config.toml
d_model = 96
n_experts = 256
activation = "squared_leaky_relu"
normalize_top_k = true
balance_loss = 0.0136
balance_bias = false
router_logit_norm = 1.5
norm_eps = 1e-06
steps = 5103
Below are experts of layer 4 (counted from 0) of a mixture-of-experts language model. Rows are named router (the router's row for the expert), up (a neuron's input weights, with its number) and show model dimensions 0-95. Each number is 500 + 40 x the weight over its row's rms, rounded and kept within 0 to 999. Numbers have three digits each.
After each expert's rows: a language model's description of what the expert responds to. This comes from a sample of Wikipedia text that the model never trained on.

# expert 20
router:511519441475452442440435441446571484485506529467528531595543500490550501499566445418530513426502513517449471505528563463575446485535472465527525540571445503529530542510448533481429497526486517591536509509521464489511476480500499545413467516484495471460485549463514518555546481527493502544
up0:457602463561451509512490543521488528475493523546501472575459543482491564603540503476505509480507546507542528520543488497474519504500559474488508604541501456544567486501507536538472514524490547470541572525550508494612521555497505453496536478551484496487509481522516540575444451450494590474
up1:508472512509430548476502509563538460517562507499530502515553546361545474471465525498454430547527465495476536489496513453505463485456505546484505491510469500594516513487463486438499449543483541558530566429555525516533506546570539498534498604479555538478570484505550491491520454550530477516
up2:466484506473526523449417575476541557511488495470445524520555527524503567537515476475473499456519495544580575511558491489457449439467554504550513517537477488480534527510501454518468529527480499520567570531470475451510488559520462606561474535513524442560529437464506428516533492433495540562
up3:461479513485478429523461496562551521432487585489512528510458553522430519590472446497549518490556483474480491485502526465544487513466581535429486473451520532547579546497461521514488534494461548467484507448542540521516485497524570464410487604448510495524483516509552485529522441515529558450
up4:476548438410510479522438475480527471507420480506472507499490547399476460535498542533453551497484570463578551511476549524482540511511487540512517469513469472549572501526471471542508438431543464448517520493544537517495491444537476541467590463506506496522509453515383550471529520487438521476
up5:498479521459508436462487498622484589546443538501488488461591489517520529519488484491557488508470513543531536453476561425513488462448456463501496536476482531449521499535543427565470478508572478473525531486517496463567484543459546473490489473450464478482465477462471425512530458387534506537
up6:497470526554484474426491444484505546513458550503552552523518542488491452511528545434443520495568574537508512450454560491438423495438469494515593579440468485519594483500456466485521432493493500432531496438540450480510486485494518545444531504488522488495465510464564505528446548532518459527
up7:504458502490430533535489435493500559557467598507509566412508500528562526513509479511427507503572510491520529487533548555505480496487515484519519476521505552544490453503522457520552523575562467477485428538530532429446511426488516523444423493520509479545452519530489483484482579416531500570
up8:525533564515470474448481563527468522494487614549589504461488462509432467554467489442512581520478524535533548521463500482476545532504457498467448533477540525508543541544500454480544529512537478495457503498532494532430474496563472527509417511525522505524474450535466437562518408600504493507
up9:489469504477464537456503436448509532473512535504495477519461519485456531550539481507523509417462479515523556410555504499519450561478521516507493531496470488521538531570478507493527398429538537521483549473590517616581478531501470511439511477412560536503450503535481468490583475488505529508
up10:487420536491475483535480482550508553509441528487581519460534449501440478589533466448533538550532543527548479512487453596496508441472465495488531576514576536477524485506481435484481529457470537559514537464559431512486466478577463570529504529434555502510483486514488470498474429451523480478
up11:486461490481444601504468597547483589527505523505539484410498474547478474508521606507417486496513471470487555557494510463522443475480460462540509473504523485482398462489449480490489516461566435570439522486498493457499496489491424500471474430551514520557514477464470516496464488502514534513
up12:483512453499479495452445557507544554483469520525484439578440509472546516473487442474474557556517443457469516452440533487473529409473563430514546501480438478583475498557438441557456510485479497451500495552529502531482499492560552577480470524482534488535537567568498523550510479485497548507
up13:485450524498507512497508499537479494447511466496474446481508435527490504588464535510488466586504515536487506468505568566504463480510511470633593479500521534494523506518424436466490447468485487541520479558578502469531585494611515567488547453458512476522542464468511499520458471498470539531
up14:543449512561497428549509445523489555485477482551527495502486568506474429532519459438521427445557502477521459504474479517548527519444500458465515505468484498533505469489503502482503426585420491471453469468574475494526470539546522544505463505411475524478372421510477507543464469519470524530
up15:500540468471487558451476486451493558508596543488468449478522558543505501474502482466472508578492477537438472485427520472562425446466475489518551527485512579618581483518423501580527448483516536502442480514527498487496443483504554532471532525476468472489547477422534515486519508490511551507
up16:470487495489540537567462477402548561547540519526433454577568532492450507513494479514467450424504480501492524469508529551491499501567477487460497549480433502548568578474520507580561429527506494522502458511503504459542449532498578513461530483441527505513482528452549463518494505572548537448
up17:448412505469474535448465525530489508459467522584619475482506516456555506502493465486435528429561519510517545524481551462557467523499550559464456551537475462522531498521451454521495434542477523466549568448550491494555525453540442476484441533484513527520482480506452501517470429502558514446
up18:507510534535509446485480521532509521547516527522536505435460581484552523497472526461489536450506468525535533564413603478454462418478476489471557508464482470510516497473507436555467502516557506515464519509518449470483547571554573541500437481468529450467556449507518586409538459482477463498
up19:527443506569565446541409452485582543484475515530507510495470480445421493498488453486451524443462495516544543460519459491515517473513454507462542462448513492474515529540529483503507486558517531551553477523555482556573453520507569575456539542487612442523493542505496490523483517589498464491
up20:551435496462521555507493430484569540507494487502524550506515515488506543556458479435495525486579509539493603467518499503483533433532517463491575556525538506540529561517494464480468478474503491592473478531556495508465487511554545576481537496421549527559513516451541446533482384494478512477
up21:497460498524515499460495491483487557489487486504474563610537564486425526492491544457481509491547538589539494502504473470513531488425510476495558534498441490499581485479493535491534409531521512527528496396501498456509414546473599536493522495472509482457454389517459507439520474464497484511
What it handles: Table and list separators

# expert 7
router:559597480509501457464467497507492488532449552458525521483528445523497523462499424481505454490480466574473468549572533554516483502496445468586555478587466494507500512461504520472474535534500499585529526538448458509480506458415556503534453447503448445426503563492529526486486424541483472544
up0:472531474481502498557468526461576544483486531536487528494499493472551535528483573460471479595488551577439480487574469539479444460475536576515485520518506501547541446481493472544533530494605496420573466452556532507473553510450545549453509471521521472478497511533491509392500508521472461471
up1:484532535500562516487522468548512538526515460556521433516556493545508556491522495577555487511435570561534494543468554503483441563397500468561450474470573522510486474500520500490504457500557514538395552539467508498507540459499523490453482446472422518532516437550484484532498531495449447550
up2:539538537540552494515500489560493480520541474489526544481533544519426493572543389535458474456571470542504530460495485590516450557465502486507537472545516494512551494493508403488415529588600502555495553492514423489518512515515449519507478561458531524519518473512496482510493461511498537561
up3:516525461557554479532476450491495559507422506494530474452515524431476510476570464528424480464500452512515490479556533583462475535418504542456535484484483595504524530547600476507534530518514458484511456557466436511527574563496467519472491553499491445564498495524490540483524423567506486526
up4:570533558520548478499512480449467476516487463460526403546458486507479501502552503512502384549492514488489478469477499529435457557509520498430506521590547435559450505470543504483494518521478479541494499494538444494432526483572550570481530560467411551546554505534529465482488504477503560462
up5:547577515523551488500494513540533516549520545537532390472521473449532496552522451547474511476495438552485527509458492516501558494486493476471383523454454493497453481505543521534457467560430564519518589523565470513552567473508502451405498510517469467543509489519471498474487558535477565517
up6:489539533498527507486514548553466529536454545524505488433474492465433488475484475483529488465542503565504498492575517546481493446464513538498524532538447583499598567479452447517523524535500511507506549499545482477448453537410594479474556504491473449529500471508502434367454472492511496552
up7:511492525527542498457544503463576497500441536468510529528456486471456547461488452503575546498548528520469629484436551458506524489499504499455497499474483463492487439479502471561579500463515443506530478527552461478490444469408545533480449544491584478450548564522448509500522509500489548413
up8:482521517443530553457533587503522558519498555508550497487557509449508505469448503533462403457537494507411512510497517491527501568429519444507530512493487510558507556425532425515486455547473541574526583519524515429520536468455519491478488515505476452503514452451467438425445456471520512484
up9:473535467486513461444505558474536475424543590550436470463456492478467569570551505506449564466494507536489584500510499511482514492499506517510562477475518483483545497521488451494535503532476507518532563419526537489576494503470582544467432542471511417507580489519457495505422486525507585498
up10:489515498456472472453565574502563581513472527505488446484456493478492512468470416459526503492439485500502586538461544515530437446425553453499475517508522540539461476537489468490543546551498529487538507544484505557511550486523578456475528506445394429486517505517469487490524420441511557459
up11:544542486551474504521606531472547497502510587494470510452481493487456528483447457452512534480540462487471480517518457514522517536397533472509516550501485522602572474499490459561527510530465622562492552504447531511507515499433523478463487518491512475532540457545514435504422456483505502568
up12:515546503476493543497477531591526583503445523503518525574496443444513513506491518448522496486572402560475548517518507518449562428403504516476464523520479539487544494484456474538516472524515493571514587511482475476465530522448541510552585546557503498479496426557523484511514448472528451493
up13:549529483425471521465533463496468472466503501461498463468445518532479488473441510569508516502543525438539486553424482508493491472565493524434469528448476452537544436501523463529478522451488486508466417487514448533535474522536403532451544420496486496502487464528528581585499567478412475449
up14:457491500479496507510491504478536541537560529457481413509493503518500550493468512510450452508457532509462492497506545552504394426458538486502534492492422499576569493429484424490557475550621538564505466496448530494510445483487601488502575461464509532535460512506522482523531455526517472504
up15:415511552578555589559536498504455442473511560513473587526518524447538542472458508518518501537531439517524529539444518520452518544407484559459508529473438523494503501522542505547508471453501524529485561437537556449517540496524483535486507549501534455494483432539501525473422438506456488473
up16:445506443491435520429535576496535546475506532513539513443504467491498465481513534557428521526531469476481484458494576554546536504506438479481484418482516565511527562471440493557501470577494564463503476518474494539494464516497546532444513507552584532535474449431463514505498428514520435577
up17:459535521562461507499473451532513487497451564534482493503455452597488549520558515443494454507487452503465595462484460553494455451455508514501567511429439478534520454585502459516464525536519541501565484562525490491477486454488544489561554531455509491559480424490556520501488416468449502530
up18:500456494457495497506486516489540531532495469485491546607460354508478537523498531536481503498490532497479515472446551523524474476413499534445450578517506501541544517485540511519506527576478523541482491488576478492549535530520530484431488597521547532497468551520542489521545402491561455464
up19:547510422579510509473469468487511557475476476526444445522551516512442465486478459539447462480489473536585536513531524494455510454461480498510531471537477498433495451566476389535548519531511477468556396474437499450493513518517548501509444565491503461489518412487530516479481518584530544522
up20:453516533480548491501472559504518577467521509485488519542549521530500568505471417510522479465567463504594504476556456596480544520459476488539486458519496536596504488492559471570522471489481477533409497467506518490528470527501546522470504438459481508503514465533528485501464382551484590520
up21:466544500460477454506469529468531542438465446453510447507466574427465541521491517470489506512542449505594543508528529537480466542520550555494499417486533498455524532511442534581499514539517551548569567497495534491449533516532515535545525582495536494460577446483508515493581541544534484550
What it handles: Table cell separators

# expert 0
router:488521492456575487450458504405453498468496443512429481532431533484513564518498553499482492529466415502436427572504560589600465426526491506498479525496499494485482514446569540557497550507521464490500539546500560437484476462465490441505510493511525494554514525523506454522433541476511488511
up0:431531486523590535494553599511463538468523483506431462493435464477446492562573552535482497507592467478539583529554486515544495486534488564437463469476505472503437513497521557535508560473507556488535500456497518454528471470501537463497550561492562479513553478536476516503476445510477506577
up1:598466502505432485523531538519633517460396531512486469416563442538510476525497572534517489487485449556562533499537488480530464480507495507511454483424543582510475492523523529520500528513500526552506421488481543501496529443458520536502489456552512475528495439537464490445507429489499525490
up2:508428524500489463539516540549489570518462534550524538612517438476532483588471561470462494536463487513571532453529500496478520528588498479480524510492532484533493438495494508496503440576483441495485531445474391493478490526499516516540577546523476458399571482520483533482499488477480482454
up3:495524518516540462527472455513602513463435474493531567549457539513545553531455479511463464459512499488571445549575505536564474462425462458502487542500538499531464503540549436446523607515481494535525543451484478529486460502458486503529503570539501529512456493510538483552525589465490451438
up4:512566576542517549489521506509456498502534503590554494476522502482510574499462540532486484517513462486412526487448500484533476470492497507529490519487491577440487469479471471530541448470494453427466568501520544451391466592504515458392428487501474477546523441505520425518533474521473483514
up5:495499521452500480503501558473514612476489447532400422471451515511479592517491552482489518544441465544487425499447557464503441481483464426484489556496526498517510486482479498540474610502583457533561501547545526494498477508503487458423562533514520517531517481545505516528476500433492482468
up6:577479441480534459456443463465504509481448549500505477410494462517488543541454507516435429451439494597457549529527552507488465412562478458503499452476534470491460447524509485531498504523460489575508560523508475488499536493492488473528512512500532453562473479505426462437398490506519433510
up7:494524448504533471508532508499444522490512525478485521466508497468454450499475556494452479547526519443470463498507519531529517532454511483491507482458531575575449515547497460534506508509444430489514542558515573466525557485482446448471560575523605449530534432497508367433474539525450453504
up8:470589509452506513455514506455527515482449506471483594556484555467502513488511479537438472501521484434550525499484518525498494517471537454436480530453573539522490511586509533500504512457499463527518543485563561415496540536505495464581498537462537493567528480435442426508423468478508458586
up9:491509495576538480457571535486559454446511496517506472501492510497482525504541530549464577515511448511502493512574514456415524519459517464467399563483505469456489465508569549503545558494489506441572495493511437516529494530469492453497576496449551472459449458549492415493455456423440493506
up10:455448484487492458489505495488459560516520475464500464500502486556490508560498464507444486463453470476563478517470486543525485442519589452460448415441471469519467489478524439511511481558594415537443498477505387521520576442507480429468498464559465457470477538566513450503500502538471487498
up11:508427517510448558513529502594561542448558510510534482466514545495520491476456591424577559467529541491507507460471522506539523516511511434496500473477484514486581487516518463560467493478475461554474499507498485455519483443610484559466549485543511513455531425486509538468553475562574470514
up12:475537486468563490469526518461433568526552499526484524533485559518477519595488494514497422525501494484456486444472456497521515437440532409498472515496514521530528457398527494487552531571534471499496573501539573491464442506501495441523520524481567555517523487544603484483520551557469475454
up13:543558488466471516563570593517532563502480464525505455530395538540514624527530503466453449447512418540503448498454562475482521495490541453513491541463551470500514527528503505477536508504451532531532465527547479519490561501516567521470519493485463512512509560540459509493517588504486427537
up14:529459550493495501539571465483491519509479421481517446429577534457511499462501473555553462533548460556519484548575467535493540512564528453506474515470524528547480501535585493550517489534506532528495536537554545481487446531495491511540516473549492533520562497472472464461474592371571521500
up15:503486519488484489574543538534586386463554554512497534484535509420523544501497543536513492492567425424512576496588434462509471468517489564505498515491441436526436492522494515499465472547518512500506473486489521438588494514501605506468478478496516473515516500462505442512545488520484550459
up16:507519570434502502496515519497517497495512484497523571496519492495511497445517492496525549464486528512500559407495513398479462539510479547573426588597531478485500538525459473509574464466478425481535477480482414492465544526484493578425513507533463514515563487478451517517544514468477577438
up17:469489511516524482497532542521524592457471525437408442481469552515492521435500623543494480484478457588484451541469466555473507493502441493491509510484510524544486504504535557512482508571518525547502485580542545484500540528537493524479510453520494489560519518570566431481429454450539438479
up18:470431453574538522497582502484472563509537446496481476467484473532458537521509559495519421481427489535491543526500490575546448433543512516523453503504455583532458512492477502474543500583532483446484523519554492453478490474450476426510503533557487455581468500466505474554461520402500456480
up19:512496502428519485522548462462492526496404558519496436450470456485483549484488477525479443454542441505468499504493531554447466570549484546507526529548435537646457514520506497485549526478442517512516486529534481540515532469540493521499536493577441471545494492500478448469441459410495438508
up20:488514540467528464476566488549454497532480506423598447522571449579524513473473510434589451486496531441541523476566452454494547546463490489487537506495494536579497541540418493524488464469509547467494498491508517521510601482479493560494445504506513533478449509475451482463527430446496469446
up21:486537547474477468517558584499562561500485454525549554470488548482512509500549561540436545517573429448480510547522522524505456487611508505528484532452522534569491585494545503506530560521462466528445518473505506533473495540506498485527545493504496496506511470460520454462450578487617451524
What it handles: Personal pronouns, name ends

# expert 36
router:423505484505479490498480522506599537531582533496536534564528516477582440523585475454550542441448536515441455466504529487551429503478526499528491538560434545539525454470483569484426466535492502540531542473467429518459497462552485539433509494516492502447519512496559478530539459481469518475
up0:584493464492513575486476543490522588533591556535521542533480507469541506504543488495482476487537518497503521425422552501505461422544502453489469506430441427525547437489490507426455445443478505512507507493545447492438509511522538503459454533474468502541569469549461554538476476430515487471
up1:426459609493527471518435493467463554527464463510492561534503510516490521459544523526521515480536515504509526459438506533439523495563477501541491546544498532429487421496478502478441505504509438568543429457574571428483512550486547507587497508509576570529508455518484451506510469490539544496
up2:434480479461452519508513447509587508540527569489572475524495483441476469530537548558442546513584478474492599504552511523438507514454525519523427424500504532518506484481473468433512528529526512435480501517467517460532439525425445480529507490544470542528441470451497470441487569478556475469
up3:459476525515489519519560524483492532533474561548547497463465463585488506560577455500497588514492538521490506561486488514480524470433422461489530571513483514459504487475529462551553516416591489451540564495510469510490457459549491546495541465545500460503405448522552434504554465501549486483
up4:430569550498472508501554542497593522530499506559519538518514571538478465511553525524514500497519554534454558448490450469476428538432492553456491487520392515544492459451575513548543535513512463478485540544489512491605486461526527557486517556459549508454505508482502448546491459451517542515
up5:479482538524436471543508484442547584474492571559508490454497539471535485509489574552558513472527595505452482482503550518471445542436479467584476555531479522450423478546516501532473464457515478579524485562511464507504444524487518486431587600491504510531516490440485490487478488500471487483
up6:524570491473441548553461560560550546496582440538549479568472519383533516522490500554494503518501524493500435472478515588512440540394530505490463526502472475513536496460455508470548537516515575564542553515507511512467529543560475467482522473498471504480482454555556513527494497554506487539
up7:469478476481524547495489524493559545504511462509515498520454495520559465440459527454487519508522531530466538497472503572481490486430512502509465549515536487530507497469489500483428394552551411533516468454494533512451486574468537535530519452513459500450611476546598430510521512463561458413
up8:520534564507416536519512458493539545483555453507491465482521497437504464510522451417490479440586464526464496502439554472480501499510537523466428383479473538521481493476445550510463519553497527501461424481547464553597488559479525449513481485569485517526528528444528500438534475506545524502
up9:562398467526543475484496476557532523444481495456474460527527483516507492510540534498473530474512501515540458442541526476491553482491559444539526585512528429550568449616461444495528549509558522492508494513504402515437523507502497461452526493460536476466517467577504483535515496488531447414
up10:483567545461402489478566524475524441509459522579516427442485531522480480539532486523486507435488596511512528470447474524505510503441534476551566588517414467551522518525456496562546476547535513469505554489468451510506504526484428476446484526452539488458513478515494503579526535443522518488
up11:567504571437451592471451559534563540498561563512452491543480465416543491459542471523522507478497456444496601460530477505548498540456514430442514543483484525477500426481502527490490498488487511505529516508491466445529541509470540549474582492454473558513491447499493517497475408485451543493
up12:510487430506446425538493497498470540513488465546467506564506513455427467476523395503453470518507596499511552475576504532460491572524465469463503534453526459479486516523500533459533536484501551487536514570571421567497519505499484489440515537513536497470465496545461442428467542438485426474
up13:542490529481502597445501456480523544466520496535571480436473474471539448535513513539526514512443585506488544466558499463516507532427481489431514499502473498475529523499593479552466426529582444546478491519558502481481475511494410451486496538490451499544462532484598493518513453476521435443
up14:570489523476509603452482512508547562469533545464469530419512499480508517493515413513487501455443483517476508459499510531489441436525533523528572518457441525547509534461481446508516478540542616498498490510499519552531501489538504472512509484499489444535571538520511468556498399501411495584
up15:508571526428556482470481457488506510552492496511489515492576496492514512541501483479466533494535593521500472529450561511573502506441551511501488518500559475531515436516422513504455447581457505509561484486602405535522441528545553491503550514447534486455432498501566455552474491477442505481
up16:490494497522487576476510473478585523467470427519468595539569517474505519536527498506461491505539535598515461542450543429435558539469507535435477498471500534521521452505528539590487477536466616473520578469512548493490478470556550528509530483495538489494476496480510509500499493551555421503
up17:570455474542507519450471489507547440447528515466477553497443510478480547446491449559490424506522544588487448511483422552481551462474560533455510430510514498490576512432546446481507500510461516448526509487469554460493469533511561466553442568492529453465445535462485446502455536450514484465
up18:501450464529440485523567590508513559579444508493556506468429518499472526570481574497487503451461504511461500447495497523424451426472467500551514546425473485470507482488449440538447453508545533451517561494456474487461469515504495427517528440524523463448435519518514475435475496534446525536
up19:440564621545535440503507563514490556431523544478626497497535582456471447569531539458467517492528528453466531495529544512505442452518498551508496483450534504540555526503485550516468513511467493493531453502529491481461434467485481534423532516472513467504568528505535471584500510488507500501
up20:481486477486542479540470455486489565490445460480522563570474545432493481483487607543437495455508550521554464503452446501547538471528524524406526536462471522524537483497450550566448514509596466415459468461500541534452514549504552499473522491517526437534518528520480495461480519543565510452
up21:493481504510442550486539507453465696487597513465537518505484503465518508503482520493467539504474500493507507538521449496501527463481461451538511525466455551516530500478446457562489445547495469505569540541524449504516514478470452543462494509555537453537532471464542481445566514447581505475
What it handles: Table and field delimiters

# expert 25
router:516514460517451442422478441473559467508477447431518482523452478535545535456489495452522570488453555501511440547499518484559465518541497469514447486584489520454471566476461521420487459518532445528429453467500570502535514524438540528492474461484458417457451566527503513529437485491458471526
up0:417533537529481493520480519516552521414457494521468483535441466512496559558430536559471549503547585549511534452473527479473560521477443515435462538487491534520497539533528462464510443493539542464489500473513432421528480535502520560473529518434498444494491509521516562449456495446565410494
up1:525506512518524517450507450522453610514465481555520489477491534552539551543527540460509469512477536487521467449368473497474483514559537493480544469484540556522588474480548464475499436478539401492454538444541473533564534524536516484471464526484520473506483550460510487504428435484474474571
up2:516516553537480447487468484490566606487462544479402507518514493450538496557497512569491509500488542538583477425422569453462458527470515465508528457531565471549491504486532425485533474548455467529533486423544538465480464499529508482498488503497559420489462457480555441495450462504524477503
up3:470488604495411510488512599532472560459469478490488521540498541503619478486544491568481503488554512513508546464425508510483411466497533433445460470524529513469531495415509482495431509522475495485562494475552465422509475555503517501484521461454493484524467495465595507484523503521468511529
up4:470534519526487528445567553508551570490531574458495465532482485461575523511483412469507479473466498457516484374467471523402515504459490430543462581462492498451457527498528479539478496524562516481499517449545492515526516482480489544581559509502431489519455477547493554442534502447518505516
up5:496474485450476468492459512457625605523488486513507478468451534523481506479482545537531515507456485493517443427471528513459568516518490570467462516474487541600560479498461544512481478588536453499469475505532504514493541582515563517502473526416486505516497590540494480417508458511530459491
up6:475532583530476487499472524527525524431514459479515489500415514575486539486503487596455490479510452537509512496423468572496499471548492539534407489579533497436533438511538502538587538527477450471446497533527477539499511505531499452564523522426482501497558527551455501470457448471430527485
up7:453518473498464547510525437516530508508435456482469430487406532551511529525494532539492566509502484488499520501402480538499450478442517483539592447504535486507497458447453545470508487464509492502420443522481571438537557536478508558574507467532514558496474420453429478497489485420515498503
up8:516517506476545443542463484383543551507525544550568506450530494517514470555536580549522525551515466425530522490527512491480504551542422497506545474462544471562526508563444504590481487459505480463519454503493468551535557535514502486494514487622533459496487525525543438518520492461473449501
up9:484495542501550533467425514596503503492491487455520494550493586532537461468518480501548466457499530565452551482453478540480507477547550405474558464532566437450508508592492502469454568560508534490514554465541546409430488496534445465502505558497496509536541504486462503493514507516522564491
up10:522468536500546548551473449451494562528545446494569492478531497554460508537467453570510486530520507524512537538459591459540531477496496417503495497490571493478560543500468489567458475511600529503410536502564540484534490514536542457550434542510562432498446504462521498547511489528540515454
up11:548497540511506531472521541566515535459577481445497518461473480564531493493480512477514539443495562525514511397467476514491521488489536543507430449528540531488479479498481491460478444598542514453523487504500550429539505498534536569467525530453476480502541415632531440460486536479558541500
up12:524492529487475510483513493489521588454563544446452543481496516473473443446454531542423523415534486533551485507466474480481445534485546478501468533546521535543526470521495449541498528545491449481526452469534493532464556624556602504546448472513492512488493479606493420507487493493481482534
up13:446505543450506469498523499545515587486518478451465468487459505476536519481509534483457525475466536403502499506430527558514422460490520511433445538502484480498478489469493527533451474578496502484528483580609508496544541465528498489494461576582535377561505512542485481493448507510526447508
up14:535444545456478547495527461520561567506523484470512469486417560476464547512518530498524530513435561515566488502403471477496453564439550574516485553541504491474529529415517526457474426518493444518493548483575564497515522515507543483468537522472524464483525422536523544501506474419444487495
up15:495521484528504537548522457492537473545485493472522572473556504490554402486514502510430475444554542527508579498504472510529456525475496531517520570518398430511487507494502482498426447455537566534468484390517493448539522490502492573532509516548523584508547456474419496511565500517508463506
up16:464529522514465532526536509479497534491478551487550535476433425547504551444533564463517596534481486520468486527510450536468530493583497408505524469497535451506489519537541471429577404539492532555473530544571543460460485492511525478527500437429540452484491491499515502479509423450558489521
up17:472529516508469451481497524495451582494428471512466537472504612567561567529498556507502484447440485556525465520524492520447493616507550491488499484514547501478420517501419456503549494480518445520565433483482519584473515527555484523492509496431481498556527471523516485530493502444550521545
up18:499535562446444516504538445464476490436449537530509474582530475489546495563445494508500530538535560458477534530496452477492532510522568510503471474505513514570542468489490501441524457576464519588460534493566562471574568442532473440508431550494476466560562439465495482476495553490477506514
up19:553521519465521544509596501513491584470469483482500440444479512514521508461495531523479533453429531538502467397474512457482531543550554534494486560486510442425534522500516517522571479584492490554506497526511507555509501490607521531567544525520514467534474494575562484556430449501533513519
up20:515480542533451503486520442477556600482531505514595504476422540468536539497510563517397549531456561510502473400468577465460506535499511494510463513524512489494535516439504492504524430489564563452494442494501512551506430524502498517504498485484527527509446512605484512497435518482530545464
up21:414487515588529521466457491498537560518504494486455518426482473476433494453503509493572509516434541480437510453419516468553457470550529522476478467582508542517483487472481506494556491568491562486501526543544570549459558439505529447452526474496477423497510451411506519531456517524491461535
What it handles: Plural nouns

# expert 5
router:542524453497448472424490436466498469535474486484528462448457456559506517440465503435535546506437523495506440516501546502535430538537494463511481465587521464484486580489464515421512478540476449526421485483516601522507549448429554490509475450496550468495514546539520546571477490466462490535
up0:514499522589451574491581505502516562521546454496461504543491508471481523550533589493561515516500539500510489515456525589502463525484518475528463576510552502478519522461501491482504523562503429529476547512626583500532492544519476574502532493519559545483494461512598517491496507451493460451
up1:516558447464514497447511499485563570562454511506430439431430529488455514562460548503474515552575536536517432498477452503498508494504535458486438460386493501482449441465460524486494473520496417498482506460519551479514506508543477510554494508544604490536477509485450483487448498470523430466
up2:437523574501466536484501522453547533482435518465532501533415549475497486544553486475510502492494472491505534482480493517517395501481443526561475511501414519494512474564479520546536517505564542540452477473447502557474508557470467489493497583504458497578482472498479519432418414446417482528
up3:508551411482472506499546534458464553394464523476476447477432553483497494491401517498508521504476437486545471452521532565477495486496506522501476511397551444511469505498524525479511535535479549455524547451541504482500533520478550489509495454514541439534527495592513535528465583416438469521
up4:511487523465493453556409543442549539502567571489461542540485520513468491507525456518554443459561503528481534469512490508508462404438473435532541561510566518489481451539476529559551522450483460488512450540539450498519488555534465547457519454516463496474519520424476499437505516489538434422
up5:536495558491473538506540621536485486454522515441473570502501561492522465519449512474501506502522475502466491446447510438518507467443519509484502635444538487499467529415448468512477534469535530451533522477509472473496492459485484536454544408469574479502558485493519487540540487395485525468
up6:448418469486481515403564448532552508513432471508523494462557476527524456511432526473526493443416469463541565455470522513510532517448552538497441535465494433485492499534445529529495483523498524536475506505569461529445511466451459498545544517561472495543454474546407535548452463466501499455
up7:451506535502488467532541490541545441476515571499527532461464536464548536510488518505490492513476508506530478491388519509372553543429503527493536499465460425491502466500536457526510459476563532494516479463517499527540524496495411522556431493440518471452472524557483481427425438434504508440
up8:473577498443491494437546484502470540492539464510493545533559576452502477548548482487497432469443479532434516516460537515478528463546541484541459497448509464489507433482500537515546479513547502459432554547559538467539471481471429451503486563505595565492451562517514472477565449528502525430
up9:476481506479422569493554412450470590518555473448500473511481554478466561474483513540462522501515480484503488541442490468475494428521547499492466441474518474511572522517522518492492456452518567586499522503498563559572539486545618456534527486419526503516503519551537494526490485466478507445
up10:468485533543501475529533512497462548483499585464465437481457542545495519436555483518461465474442557549513465589483523521408429530540520520468451539510554495501525511535513558511546461487486497505529507524510491548519546468534541536545471533501539472608534469553444452484423435448441480519
up11:519488483458463505507482499507512547494513557529536526417480514450556492562497498503500479488489509454608459415483552413500432548505592492502434504529509551529490484443482486524500470580502505513535490577537508473537543490527614405519483453509551485502499504549511452521530525518487489436
up12:478512487507426532437584480465568558478537493510449503418482517501462475449525536475560527458465484511560404513430510534496480454502537431444550444505545493534498543551529476485514482522490500502482522507507598452500477475465500430444483472494550456570580502553534471528441496482501462528
up13:482471517628418553463465445489481529447517524477509471469516539487425509465475483541509559474486535524521480432421511495475445521537578522461493492506539529547561499520461512489519468523521489526518548498529559547455502447542577499499515457460564588515498504484501460581457464492472557555
up14:534482468447400501488541472518499530511500504550425483457438510434475500503475493471476516492470561434504505488458504521470493510513504508491466499505501422454534435465518447422495417517525433469508523500537572505561579444508521438495511515518558421561553539577506479454505482415481468471
up15:395532531503547515541487548501451481537465525466504471445499543470457580487534483559514557536536540499534501531549518475521416505472509504476545545468519545528520556497502505512472475473482460508532535566503507541515537616477497605496469505452576476605469477523496468527429474521477510548
up16:499454615544467490517448458496497442490458543534522528421481510440520520488522534479454504507559491471515505551437521487520474437449512434492451540547477480587624530489466492488484482499522470584466532490558532535481468514579560508426504498507546529496498455554452486539507491520527462497
up17:497454486544494497455520430536505512556406545537518472465431506491510522540467492560431477504475506430475491510462496545425484526536574583436517560482428525526458456449479479504565466508516491453447558469533468537574504550462492469532517501536530451480482571472502520474489513445544422498
up18:504531392520517585539497583477511462433500455524494523537484534475470477526518505536492447487547527523466514489547492473526580497433509524556438548457428482431492484466567493535495546490481508437572504556501476514450489485562492530506436447575518565499462418505498508511477523501527559458
up19:543474447504510499506562529593531485487513476558454404504566463517456500496490571474519508534455471445502452488497503577469539550451569429497528466530496539579508558573515485483478501520487538523457494592529525442480480504409496513417514463491542483526565475534482477483470506447479469485
up20:534545435505487529501485460472576508443462473484515571539474532472476467550519491514489449509437473471459518459565444532537564481425440579494505508497460418515462482545499504503485473506539478539539459529465458471453479486522478541571510536492497526444407423397558496476485556534487501468
up21:558487529475477541485494510477433530547439458506443449472428587506511597531484495531477516468412548526520505517467443516495485481475546492413459509437507482459524537468511467456554460518531476500455515454502556489538499509519460412473491520493502484481612490569417522474452546494466507482
What it handles: Plural nouns, people